config = dict(
    d_expert=32,
    init_std_router=0.0188,
    head_dim=64,
    norm='rmsnorm',
    rope_fraction=1.0,
    tie_embeddings=True,
    init_std_down=0.00569,
    beta1=0.9,
    weight_decay=0.15,
    grad_clip=0.5,
    schedule='wsd',
    doc_mask=True,
    steps=8278,
    dataset='wikipedia_en',
)
Below are experts of layer 7 (counted from 0) of a mixture-of-experts language model. Rows are named up (a neuron's input weights, with its number) and show model dimensions 0-79. Each number is 500 + 25 x the weight over its row's rms, rounded and kept within 0 to 999. Numbers have three digits each.
Before each expert's rows: a language model's description of what the expert responds to. This comes from a sample of Wikipedia text that the model never trained on.

# expert 53
What it handles: Middle and final pieces of surnames and placenames, such as ton, berg, borough, ville, in Cumberbatch, Northampton.
up0:484501471497516498541521522556558484506504481497526478468494463483531477474483510487498525510532530511452488507529520478525509531524473554540497490492517546480518508485519506536537476487487511477491452504478449482494508511495531516492493480
up1:488512513485499522487520501520525532443499496511490466494541528505530543481505546525448499512517520529490499515525484496540550492528526483548528516530523515519501501498513512509457493518533481443513533470505528503506483525518508484540510513
up2:456517505541535482532502522536510542429454513519494489512482495486531465501465554538456471495500484490500487504513492491507490457507513478476523528486515518499460517554498514486503538515489521468488491513497444533496538484506491560531511509
up3:513475475522538512471528494517476495482526484499527454519495496506514476482457503507496484473497502519476519513513484482495490506481542475490510506502532501493555514476535516485537518469498447490490471499528521491466538482515515510522507475
up4:574487538482525500498552505469510502503496448493497502515487475500484525473489507510480527538544491523498539478490507506499502437459496533481502553521533475505534524497496472540487490489538494530516493493523524525512506492472493493463477506
up5:512529488528490517467469477515506503439447483508441495554518556490547504573529560486480454529478513512496505503477490469537474498508480479453474491545523501485534463502508457525510529500481480509511493520525508504494518477451533500524488516
up6:504479506526427463504524525568466488488493475467490511498505520484546537489534485457510509541507508490496486553481520476539469468497519508475471545523492517468509548495492504483510471491510516519451512505486520488483506500541503487517516553
up7:525489519480501490525494509521535494516493522490479476498495512517436469493513498505506484513488437519549518458563483482462549498471445463504496442529476532478493509459505487473507552536464480491515490489476484527463477539497511448512477470
up8:515467500501513485474532457484511488522532543528507483466500493505559479474511473475471482476484518517485512471535501536522516496529564476506527548464510519535473491535501482473504507512545487488454509526492504511503521520511498500514462528
up9:484458483441469539508554500515521473490502545492523506482504485501505509483500508514485507517500515497486513472503476497533534489521500468543540523505454542511549514509524493511516528513533530466476520495507525503519499527524560506492500476
up10:496515522510500463483546440487523483495447545519510488547485504518489442461504512463532455540504515511470457504534493522509506567546511511470440482508487462502424496478479508509471485494495511491496469544498475481463498496502501485520522537
up11:521501494526498510495489492527460438470527477499475513506489523534517504543482508495474495511517449476523560497459475475496477542506543530481494529532517478512496464559487505548534466475531526508510484519506525534475503498519512520491484527

# expert 37
What it handles: Prepositions introducing a phrase after a noun, verb or adjective, such as similar to, criticisms of, during, between, within, through.
up0:545487538522510529530505483549503497505470495544479520540520514479521476506487504497471477510541473526495490447488515539530539528478525479476513462487478506495526485543513516482493532496511536546479507501515480463469462534508496517508519491
up1:476484483517496543500506497535508524532521513518490550529487490433485503489504506505521485520509527497533525479484489512471455518507485511534529487469524470502522506447487481493465492495469501517461484507492474514449510473477485509496480506
up2:534551489485518510463485434517488501461506483427504532515478452523479533509532538526446566528508455449490496499498555465541484489481502486523451518505461518465463502471483473503470477488518486489512512503501495522501552516523541450491503515
up3:507503532506493511550473517516500487502469556490472507500526489462529513517553494512504550510489499506507511505514511509510457532523537513501485471474416495528474503495481532546485498495500507561476517489499493489526501470529536467527460482
up4:540489490535481527437559483516490530501542489500497456517514485515509517487498469498519480542472541480463488512492485492499481500503513522498497519519495466503524502490510509457520541506493496490497497549493507519494529525509482492533529480
up5:490499484508510519510510493486517499491505514482449468508496481486448525502441508485474532474503493484517492397472492485492471511445539467531496508461469508470540523466499516474504459488515502547424463494509503476473488491486496489501497511
up6:501509499507425491479526515522551517503495461573528514509483480545460464475511463499496506482545502497536498512535492460498502515530504531538528493505487497502464469472497491532477450478501510475541479519533519516521497490481479537519469542
up7:491491499503494514529491536499483517535474471495530492481564505463529483536502511500549510503516476465551466496503528491502518495515466487509482471489521492547483508483517503522505511520491484496572519468488458486491501547528505524514473500
up8:490497546489535517463495538463448481503473536476511488460475521479539504493531491503502489530505447533465513487497516528480554510549501499480489482499476524533540522474430489512571492486483503521463500462490475439482484503539532492528507513
up9:490507519442545497470522486494485472490515489533480507562522494517478489511537434501554508513530475487497470522499485497499484504482514517529487505448488492546498491465453479494454554475480497453551479486496454480508545524504490521536506436
up10:502541482453505524485483512501470507531455494478478484467527525474460451504525496511510504481541524510508501538530562527520522493545470516505510486485531467530563515451479514493493523504546532504485527543509470521499470492543512495554494518
up11:542490528481517532487549546532500479560500563552496484496489486524527494502511488492523451516484517497507488495499523498472493509507469472503478459514515461513490528533448508468530519485512517493479519509487507498439523500492469478501497496

# expert 18
What it handles: Opening capital letters or first pieces of words after line breaks, quotes or parentheses, such as J-ames, M-ultipurpose, Z-ionist, plus non-Latin byte fragments.
up0:522529481488498547490496505513512501502487480480493498483488510504522491495508500515483512507531488539487508502536444531527533554482496448491479510479537513563531509542460517517513496499537496491527466502505436506460504479494510482542511478
up1:506494476523531516488540494486489455500509489496536492508455520555482508493494461463504482484461587474503506509495492497484532515545488469554488481515489518511518514506501545465476480493500514487490485507496543498481529508493493473530537520
up2:459500508501484491525493521504505483502536484523522476516512499474532492511510509503453529484501492569527509487506496527520510482488515515477461503488551517521487501508482515500507500503515519507469495472524514481502529502520499502481546474
up3:535505522518463480492461465500479492485453505471470503523523503503521500497537486473452541519472485523486524487484499523530492503541528486513480477523547524463478444505499533461521518433459520533475515462462506529482483490488496516485498505
up4:499526494520545497535487471510542530509517489496492511495491497479518505472540547519577527548487506525519495525522478459498446489523479486474469495474512481510512479487505488465551480506490493466489475499493513504499458460515476521459491519
up5:523463530514476530514529543478530539520527501528517443522464487492506511485518503519478513489523514524518505502520516518471536501535503510506474505502482485496474501471537509446528504491483483520495531468492543452507490474473499526524524562
up6:512498501458519431497500497538500486510514498502526500512488501521503519487521510461498465491470513530512493497528510523499475535517530515507523513507486473469473514460486453539515513486517530464478437503475532574501527482565493439536487486
up7:496465493525470539495486469543480485528494450523499570542505527477471499503528525475468522532496479557550493472549440512461505518429472530493477524507521487459472508499480478484528530483464510482562531503493518458484524494488540503511529509
up8:555539488495515561482526466483504477480461479514531546502488515527512496478497521513456514472501488506476438445465464495526494503484501499464446512515467516484509519502493449504472502485516529492548472491514451459499524446484493543538495502
up9:545494476456547475492531455488478486465531512506531485526493472507472470489506510499505476502531480493502494491497475489539520509510517507491461495496503489493478500470536515516479508470529480511493475526494522551494541510508478444507531478
up10:481539497472468516511507508469496533501541507485490511516524514505523492511489479468549480463503468524508470511521503518498511498450487492493485506469479465523518469483469479496469547498534526504572503512494508523561520472462492456519496482
up11:518508503515511480511495517495514522515525449489471506490492514494458501518515522481497519493503532485500511473465465550491522542525497516525473501529522522560515498473518427507499521539494500497439489529482469487484479428496505479481507510

# expert 62
What it handles: Middle syllables of place and personal names (Man-hat-tan, Be-iji-ng, Can-yo-n) and the second equals sign of section headings.
up0:533523473491479514481479465489490533481552506551482481493490500501461552504491546507569565477509509524472520500494535493494514528471526484520498532475504536501559476465497529480523484452525524507532526504533490457492532512509537488486488515
up1:467527507476494471481480532495464503543461464483463543510491520524504488493482506473484497496484511526486474466472444521525527489502499495496483488486500470486517496492505485494503479462500497527483481552475502519470537469501503490496472516
up2:488499490510486468493521455488477520443493503454471463507503505490500492519521546461486519514478491548469517525502471557489501551546481532454492503492502526502489480518483479475471499561473496543465483467492440506508443529458508489479512476
up3:475480469493512499507495460499455471493454504476482541521516512540463508540449455506464457458482463516539560464507507511483514511528508488509490534480529445490467514505505503458516510469480524473503467548507464527477522519571476544466491499
up4:502507532483461525512456478510531507539506514523515476543459490549515489532536512482544516538497489503522492507481514479486520518499551543458513508479479491454506557482462523517498468543519513539502475484464511507550501489467525508499500489
up5:518491545449490506515464475457515471493474514496451506522502476515499529503514494506525489513527487457543510482512531493495499497519483520498471527497508542473557547515480510517523518465522530516495559474511527497490523522496555498497484470
up6:474510483523498470508474511530538508493515466496537499500519530499487483467509524493484518542543476563439516518536502509472537487507517505470526564520538448519509477530528469489507518544511475489472500476472467484513505482470516511518504528
up7:508466474500536501517492500493499540496476528541484539482509509496545468469515506485452456514499493518499563464501492424497443505499516523514514490508532489509558471503469494515550502438503495499476441537486550492472472535512495512530530545
up8:480491505495492482497458469538507460516532516518516487451474507497505468499447469501465474527507502508504469496519501518449472500491534468486490485482485510521526480486521477484529495525505481514503531501506517493514494499526497522470533564
up9:512498495509494495484498473521526534503488493484529449470527459507504499497482490484460530501467542529530532508534462500512479545517495483494555538480519517509486496480513502467479519544499465458532472464484527461519497496554544492490491471
up10:483480493520483487523503478468486541512477469527502490492520478502557488514523526507506548543484487526453521538478527492553521509480521490517513484472466511468546467514496525491488486495497503527492515494498513556527463577526512509480487495
up11:467519509515516504576484485478520512510472530511520490510482513487468456526481479508507507496521505537506498478535498541540507497493513505546498522540487525500506562483519515511509505459484520490524503492484574518512496534558451506504486528

# expert 5
What it handles: Periods, closing quotes and brackets, exclamation and question marks, plus odd letters in non-Latin scripts, such as . " ] !
up0:511520508487460539502524483466501457464504491511515499485482515538482518491470545473473464501534525549479504515506513509521525510486495495497493538495522482503528509459511448481509493521527535493531482493526530466484506489534486506511490479
up1:520548517517503501504513533478502484464512522495513534484480526518540529554568539515500528508500561481489531502499515494521509470515475542481506486448475450484481484520478505548483494492539504503506476506522567519458464475481533481439496538
up2:441475515493516530507478452492503523516490521490502526515495517489508516447479471490443483525489481506541500495505519525538512535501486515462495507464457469507525460494486512491503475476499517482496473535506501467515524507525499517512533465
up3:502507498531495505506510519487496465487508514520494473511471511534512521499484524486506511511573507514501529476498518505493555481505527499493431561550509496525466456482550512503456482507511518473535520438500544481481494524508520525484513511
up4:502474470481519500529533417537530435513489529492515476516542495494527511474523482476502519513502506509490489536561492475468534503473521504513478508538489546538500483499496492511509471490492467465517530522502540504557522503518490517531450511
up5:512442540525518488553492452540493462496476492467492494557494486470536504492494465476447480499504485479499536565512539499561493526519529465495499513519514547503488522445532498531500484497507491493542483504487489488482503481552529508507546489
up6:493516550506511471517464480550529511517495479497488470540532503472525530499500508487487448497499513507525495494497517505524478531519489518463472482507488502504483497470522504466491481470526522492508529522514534535465566512517473477518471483
up7:508508475496495498509492465533504477515505502509503486552530501507505529499492450470485493489526469483490486535483500505491516464526518468550489530476489488496497517469515540443493446491497485475570481517488494541488490474525513562562476509
up8:513513530518510576508479534480513511502466493489478544522468509497494549546488534505454501527486475485497501497493488532563481491484493558509480498506476538497509484477496493542516492488524521456489524549527459594471495496529517474528497525
up9:490504483504491516456564514505534524510537523505495519465543535504527490461552453511555466489495505490512482526538526480516505531487513491488499445476489463519526498546504566475510503478518525497526507509499492465483514476520503473504540485
up10:488483483475516494467499532485489548499524533505482512514486502490490546530468539524503491501512484507508534470511458496564511498508532517526501496465499477483454522503546579504492508500526439470503499522505469503471464492499466472497505510
up11:490468472557483532489538497463534424505475547545480490526464489518512486486561534522511514466497517522510475522523523489453505483468501494488470507482520491484512506496479516469510518531526549486517512531506521502524484511509485481515515457

# expert 22
What it handles: Words in geographic and institutional names and their linking prepositions, such as North, County, downtown, Mount, King of England.
up0:549492465514482469476512530484507514452496490440524515544498490483510515508511534517529480487503517507504539483500508511444531479536524529500521508496525483525522485486533485498512526496483475484534514533516487461494492476505482511490488518
up1:455488457473488499514524494537529459477490467483540484458512493492494499441536475509500501467537482485508523482516508477521495493492498493516509505509487452506479542510557483499486501489462501541509485525520526546548489510505527501515482505
up2:494511515512510471478488538497508528495492457489498472459513490479509556529499509502540521463518514542471526496513522553518488515540467503482521567484514482474499487534517516542495542497493505510497520470519501488464507479498527518488475546
up3:509538535500502524528476480482460503493497606463476542495498498489497525484504537476555547546494482496501529509518489497511519490480490484490517551448519492461494483491527484504513516494504487484511501481521514512470486515549549506468559524
up4:521504482471545512495495503507455452498485535460502518492496480542523505502503516524519525504498522489506526444490538469553502471476491518524504481457468507507520502518488505535488505529455493485531500470501492529490492502516508522543528467
up5:524534508529493503485521501551525556500479509511537554490523480517577496550533494493517517486463501495474480515566478500548485456482513515488493477475535474526486515488532564546508508503531492509500550500517519557524482472514442471495509530
up6:517494549561500486450463516516477564481479490527510509542501501536512531481510490481478526484528499518471504475449463486536442528511542508552504539509527500472531465480495484471505446513502508512463471503490503515498482476487510490550486472
up7:494498505501465522465477481554498442532518462494517448462497484500472510497503441505500522488549452505506512519487528485520457507468526459539500524506486531486490479530460552511466466471480485516483452482481490507520490526519468502496531486
up8:533536482481495502483495509471491438469531504510522485519462506496563502477506472502531510493517518468549507482506506494501465522508464459487516521494511502511538538502523494505517460436531465506514490490509549494507525490534513512470538504
up9:482472489486480488457486471471505513478460478495485540479475467509490528497517514522446496514506522535441465502515490484513501486540462540497484506473462521537422506474507502560500540503493480462545502511517474489478485479501495495499573516
up10:496465511490460503519495533488567543522516460486524526489526495496485475503490546507524515474455515482514478497501466494493510496538488528517503473501478503529518491510463481478520534487434509500520471566472506478540474516483495512518540499
up11:463497477515534490470523489478488487518482544510518514495536504555507484438554470510512505476478529524423484443502492488528507545519507509485507536548491508452532516503470519499516554553498505528512544511499516507436550497541519558513535498

# expert 49
What it handles: Tokens opening biography sections and sentences, such as Biography, Early life or Personal life in headings, plus He, His, is, was.
up0:496488503529516482540474496508536539538488526497510501503497479514561541525520505484454493503487536487473509499523490515507498498499491494499538556468495506535485526485513510520489467464506487531469503486474504486479520525490478509457484469
up1:463480474486515481520530484489508532499512503548522489507489464502531516496502499478546529452452537495491498515458483446523494528499482507459490516508540477474487492497516539503457506467502491497521487475535485522490463490515495540505464499
up2:537475498448486486476507512533465513483488475486565482500481491491504510442494503471558500525488472518515484521531541501497514496519500537499467473477473530506501545475567498475511535514455500459492518532516467504503507478473505549488525554
up3:507487501522461500492486531498555520505516497516448473476458516505543457467583531490562512495521528456513531502495495473485462538484525452495468523462528499521557516497464513502516484466512495454526479497477470476511495475533518484483522463
up4:446493524526494537506524486504481447490538527546503532494483496520480492502507520504522478500533465483524498503473522522506503495503502495483500486576473453486494470471476429477516525468507516476504506495516495455514506469455476511500459473
up5:485514501478534532438502506490496485492513492509469497539528510523485533524510511463526523495487545469507492523476520459525545487517507507519480477519449488494516493494539528500506466502548488437535518479495491505504521467475520489465467446
up6:478476539500471474541513495508515525513539515525557522473498508507477480436507472480534518475497517524494546508555510461479466500504509495481456505447470500507531525433538508491493500509479503485508485561476553465488505484492523485482543516
up7:531479496504531471464526540481500518521467476530547528519488483471499572508494484510561509530484498486492538489501542477483517492426570533483473502506505506506518493516477560501495509488540497504512539521450526510505473508506477489517527524
up8:508496494527543516496463519489524520509486500494480531504505502495467541438485481473517499507533472496484499495444497504516457505533453519498501565500454553478492438477490555539518458482515513512492489450499518503507531511522522494478490573
up9:503483503492453524519517518512486567501454514461486481514503499465492551503509476510526499493496521540526554498497526461487468518463491504478482489473454527495489491490492533509461520480502549522518513487506498474512496504526478519497497528
up10:532496486469487474494495449545497500503464528493502494503456457512427502480549502502480536508536488531511522539507509518546510557495536533461473456494529521516543491538516540458483493477483495493517516505508519484530487513484469466524526495
up11:526539475470507498542484476508506503487505487510485516496487477502458524491514523499491509527482505525521467538537496475520420520541500540566509530495495504487492520478479522549503507513489526469502440487477492485470528494479531484517493492

# expert 61
What it handles: Finite verbs and auxiliaries right after a subject in narrative prose, such as became, had, spent, announced, offered, often after he or they.
up0:494527494456518482515481452529494510489478518495496510516503497488498508525477541516464421536499526516483533496518467487472524479482441492509479486563511477452503520508468503507491463502531483516522461504530492488502520558504509487490489509
up1:489499487545513530484530491490478506492486495467557499452476496528522510516448476514512469494492523511503530483493516519544536456435535504528500459509487521464488506496516507501472473525527525522494511535493516539502507466488470517495447493
up2:481446466489518504491509525488452496471456446515498482531479532514486483460487507470496515537511488494501467504493484505525501497529500475459477527500504477494490493494482511520504468491485481509494501485513466451496489524520509500491522526
up3:484543482538503511522496521457456478520509478502547492496534518499519476524508464552486470473491505534492516470493468503463546466480486495488483480509488511480488495513521445484534497509474517556470551499521522483461514507481528494509504528
up4:513521463475486489542498507475529493497480505446475468487496494490499483510567522479504493499457512484507503492494497478520513481539481480487488540499515458496517504512486476501547501493510509505514473483465521495441505505505541441481520530
up5:525495503529480477492513500515506463489469492478480505519526478498487498536504507530506518499458511502501510501485495441488533439516469516520493509540532476507531526481530508512522494472502479512508517492460520497511494512517485522511496537
up6:520545478500481482517514462472541515482505522491410508531492481476443543508470491468471474538480498489512530463473524533519485501529476517538482546539512508510475456430462553471539452509526520518499476458483503475501488517525488494490507492
up7:477527509520468515503512516510497503492473537492502506513457453470506510532464515484504462551466489521485477465497462494509463465502502489488511509516463527479448524511514518498505487523492487503529499506518514515475468469507476471470481541
up8:501457511511502500521472492478437502507484454498481446536498483484521501493530516487460489489503503506503477514499470544505534498539489502466445510495505495563523478463474501513508503438487519481496530527542508442538528516477493488495507479
up9:462527492489474494538505487480462505496529457475522489454512485530471447474465488517494513538542510509517520504519506492531506448480512480493474510491454496443483520474576453552509479504486522505534515443514483537507476500528563511508519527
up10:514484513523516494472528462468534502492487462486507485494560488468497565538529547470508512508480515513491505493515503522455497512511518468532480511488509467548510500498459447556486496459516505530513516448506521555496485506514521505464488509
up11:463521504500501462520478531479527517522456452469508544518484482479535476474493539500493484490520485518475493511502543481483494480470479538512533487493454490498508539553498505497484486506488497506506473441513465499483465507495541513527489520

# expert 17
What it handles: First pieces of personal and place names, often in sports or results tables, such as Alex, San, St, Max.
up0:547502500525491542476505503518530473486513498489503491507446480498500536453557465510533537505484507511498541493501518523515504475469502469535440520541503495522509504487501479507543501473519515536544520456455493494486510503532531473514528508
up1:522533549500449516503494489451528472471459496521514517500517494467508499526479503498535485480488490517490505516505456465504503419510474474521497483503545476468514486545535502500527520517554492520491477472501488482512453450494507493527488537
up2:479498437496505482500564490532528479515500522537517551511521505510487484473521443501469492481483505494507514497522489472507527522524433519492468512495534484475485530482508476488460499469503511497475463500496529520483501496518482491498493499
up3:517555495511528490457489523504507503469510480496477490489501497486520533493460566490503508518553515504491461484517513529497466493526518488483471548533504516479523491515509527536506467523486479490488474526507532472528486509511556487509535503
up4:519500478444524519472524528494482490463516443513503499503528496498504507435507536506541528542480489495515497499476438511518517499491511466496443496524478518501476525500450519465465465486490495474485532533507474476504531492482510531527490548
up5:517483506473505509497464466479494501487493474500493476492516510490512502520538569493517513496519477508517519500505482516480486491486533536522472497478438468500494494521433495517462525491515497490515521465501521549475483497492555496537488493
up6:538458464459492494489529513524513497462491483542533484507528491532509484500487535504457510500504502480539506543504510445509481481479484502516467514470441496487520523468459486478527468497545483512492461482558484511506519530499482539507482558
up7:507499479494538502509487476507519539523491492488488510525497514507495506527553548476520483517559479514495454503501463499518552491489518525488490492477504539539486445509502509475530514449492520487492519488470499498501524462480483529497508490
up8:507498522473518487502458509501474506472509462516503496530484496523502558536512488535476503498538461476497507463506518467515449452472504513548529535547544486459479514453475493499470544513537485525508462475493441482507518479535504451524487522
up9:484515522513484501508472519494514479525482480541527493527510502470465516467523526509482494497529487526494476499464479502522504513477465503468482475519455474503524553480452491516497474469484507512499524506500544525480500516462479501517485524
up10:509541462453540488526508496503508532478486467505513497501534503497492470479504515507487491519547464491501472488472483532539505478485468465501438536499495514463534512506501551460450516473469493507505534537531467502516497514507509505509582517
up11:487491503472504537531517521463497505498474519512487499493511489500532521550511506510512479470496543479510529487491486499533496459487497513506527531456528505516485514510502567521527516473506474497552538494501479526521513535517529438525498501

# expert 44
What it handles: Heading equals signs and blank lines in sports and politics articles (===Regular season===), and sports words such as NFL, player, GA, ice.
up0:480475464500476499493544458504498493498469513523533471499519501532484498523482514506495463508477532506515540504502486499560504532464480529497479448512436511499513482498499519496497502515486549467446472418455486473496474545513482533456518522
up1:516538474436452536500525486506470510476510492495484482544484518504490456462482537445536506528482503469503528481525462521502519509477457516514472466526487473507479513514472534497509479506472502515511467523481447476485531487496492520513491492
up2:492484496508517512507498524508488493503501489503522475558490494522467501509512512485493489517457527461557473543488475542485493490564536492521495461503502495500515546483497489529570536478493507461513504510487524551501482504523526478487514486
up3:459500511495492494526504496497520523531467528496516539513515494532538566484524495502507525478470480472506479448519466499525532499440511507486532449511512458504510454482499520481495539549490508473469481498514487543564494481506471501487528536
up4:501488523498513515481487518477490490511520521534480541534472505558503465510497512465495503465545499484484514506494501516492475512522507488479497484534531523502482528536481492469520515480525501484477546549488496549495547533471481496507522514
up5:496503523542492490528498492483523529449492460468494514511496514480508494497502500487534545528530523537536476520508471497482483482499501483549497497519482486498505461530567482472528552516518496503518543533478520494513502489484528509499518507
up6:471458539468483537495560522473468537495561501491488470497465520509546480510548512492504507468480498540544551472497497509484514509542507498457502531467507445511488467549482490509504509462502468495519506507485485457503517490463502477491492496
up7:524498506474514522527490489524498500493520471509486497512525478471481496525529480498528497516478432552518525511488484483520531513484522444505503496537481490488489525508493511543464502502508541503490512512492517495519520468522503482532482512
up8:561480508537461491503488517477492511492489485501521485525532494501485482504511492509490513512538491481490490466500473478503543511490485515482490496447530481460485488503469495497512521520507499485507477479498508535523506455456490494517529482
up9:515524573529517493470460510474539565523455536538489534480502484537516521505474505519488500500493476477460534530477507453498517501482559474487505498477484498445477509503511518511507488530497498488526519481541559475485526519494517504503524510
up10:529533484546488535512543479526504517510484492539473480515507528505482476516514511512492498532482506504485513496465447452494499486483480486498494522551502500499540535508487494504483490460483485474495538476478554514530440504519494466469476476
up11:477509484538457482467532476462514497494458492516541484455534519516473465516470486515496508489528491506495465465509516510505569522487469527499495509528479523502524478528502508569442503455539532500474535478483519536516492508539534465515511505

# expert 40
What it handles: Single letters and syllables in transliterated Asian or foreign names, such as Kung, Sung, ang, Xinjiang, Thai script bytes.
up0:517475493489499516483525475530495463461493552518530473486497511506525498473497507493488494523531457503502484469489540498543460499536507493508483495499527498445511497536488467560545490489519501509503478515520494479467520524538519472486549522
up1:455521536500485562476479471495505510510541527506505514497460504529485494469534528479529479489504509492500527454541479555475540476488533477523454495519475521543561512511482461467492515484532508488504521494461523480490481481501481559516478493
up2:507505485509528513464485459503496521492476510512533454530468518530475482494477473452496498506499489497501520455506477520544528499528475477518448546529485540513463510536502488547503465474493503521468495502490500429479496536557515546510545502
up3:515499540532514476508497493487533516537464509491469517505499496501527482534490501503454486496498511483540519407506485524444513461503485493521498522551528497522457477502488459531486460477504495508501516464473506501435473520513463487503558522
up4:505511530494458519498475491522545527504480531550500461511511508550496529480513551498426512523495475489496534477505517505538528482473535524439476548519465475482536507520493498476513491460533488506503457501460541468475519513555504506485487491
up5:506511459489511523492541471503464488524483520492472531489475507539523533502477481501509512494530506486489463483464460526544483501497473480468457493497495482476461509524464534471516449459515503500495524515473477512492521511515483523533504500
up6:506477535503447485563510480549535478494518488488484466454488518495566507489553456522530494536517496513547488490503530459473537489501519468496465446528509500540510472481493480466426479541526555479468461511468543515539477520493514506512511495
up7:508481483557576467515470527537471483485484522453501486460495473483581476476477518493459537514506496520468474497534494488514486505507487490504506519489474508484549496488490554520488501505519515462487517526459469509476490490499476478462479490
up8:493488487497432477503487516499507471483539502465496478485523483497541481482467477542538470509488485526497520517504504484494512465514451513549494484475501497475524518449491491489485477543496484494512503467482496520527493543487510481510502552
up9:499534474536541436484523495516502490497477495482474500499478510516497460491494451507508490485509562527496458467501473465538491485538491502518548495542506465536482514496504524452469484507484506526463518450523497518503546553456467516509516492
up10:459507521512493585530491501505489516497502473508519479489513502509493511489509527474550512521513487530514477486527546508524515514463528519489487523488492494459475537501494496487475532479456503509506531522483473470515538473522550464514478504
up11:480516456477449507487494514533489503488514518481493485526470490507531536487496501503495486493539449491495533447515485479492488522516473519502480489459448524479551481438502498509555465503549485502498487526463517490482535517523516482493513499

# expert 54
What it handles: The middle equals sign in wiki section headings like ===History==, plus words such as United, served, List, West, Great.
up0:522534481446480503493500519492478473518472480504457478517550508501536525514491512500473463541505460506515492530510518515499518502560515510504478495498520519459545478517490492471493490508489503467510552545453500502521462477478506507487496467
up1:533490503454536561515455523509481505541490464539510442535517493504456544523483485499512456482464483493496492495492503458516483489516518539527473468506491515466507510441484508489497508466531503490470461488486496531465517469471539491525511498
up2:501481515517495545489512493502529513492447505493501489473463487520485521489481447483458497550516500513506503478497460513528483503518498468517509539483543507496477498505488530490485436496498474530491478497502504465512501494486521500502477506
up3:502457516483454484566534484487529477477540528450483496528515470486506535479513490509543506526459491493489476482518526467495514544512495487514486509511507496535527474503474502494456479509492535514480475493523512468494495474462517495509494512
up4:479476468550513471483560485484552518489499456528485517485522488521470478473505507484497526473467484510519475457530457539529539508531499467546507567499518479518483492517529486481506494474513504505526510484464505515497496492538516514528502544
up5:485507461499474525475532493502490470502503528520535438475486480517481472524522500509521522472529453532585511469506567524522486528465528496498464513514489472445527517525506509480503512465505498502493505489473493515479498502478490512511518517
up6:515506491487525482433501488488526452497497512554483510575502488507518532534487516529521435509502472539508514521519535510491574522500478522506476512478471519507490502506503486481505499499506494469534543525509547446502509515485534480462455460
up7:475509522519509523485472542487494530514483480532484532554538484506535513515483554488489502514433498460497477536502521511514513497548566498501544536487503506498518419472551528505485528501542535457482504473484492464502509484547468491523483498
up8:510505446503546512525489499518525479516526454502499511502484478477526553492570503498540502448516495500490489466474542435487497536485507512498465490474449499498525478505484476536520535417498517495484467492485510495496462475494524518488479496
up9:518542460488487474512455520521479499513465487519445548539477495498495464495510542475467509531549486469470523572514434498539486488517524479483503505518488479515511481511488504492477502511481505485515498500484513507515490481487537492461483550
up10:494487467498539493492514514479518501502486488497476476482516517479506501508519500481494502484507466488472522514488520537480523487525542511502530537485488455562494505456487496499537498481461483484476520513513495505468465510505463554463498506
up11:479527517523518512510524557509478505488502493532477481489491529467473530550478491510471454494498506509500547517476510522520513492498468439497509495503491501488466522541487525467479499506514496521498531493524461481509504507480547508523451470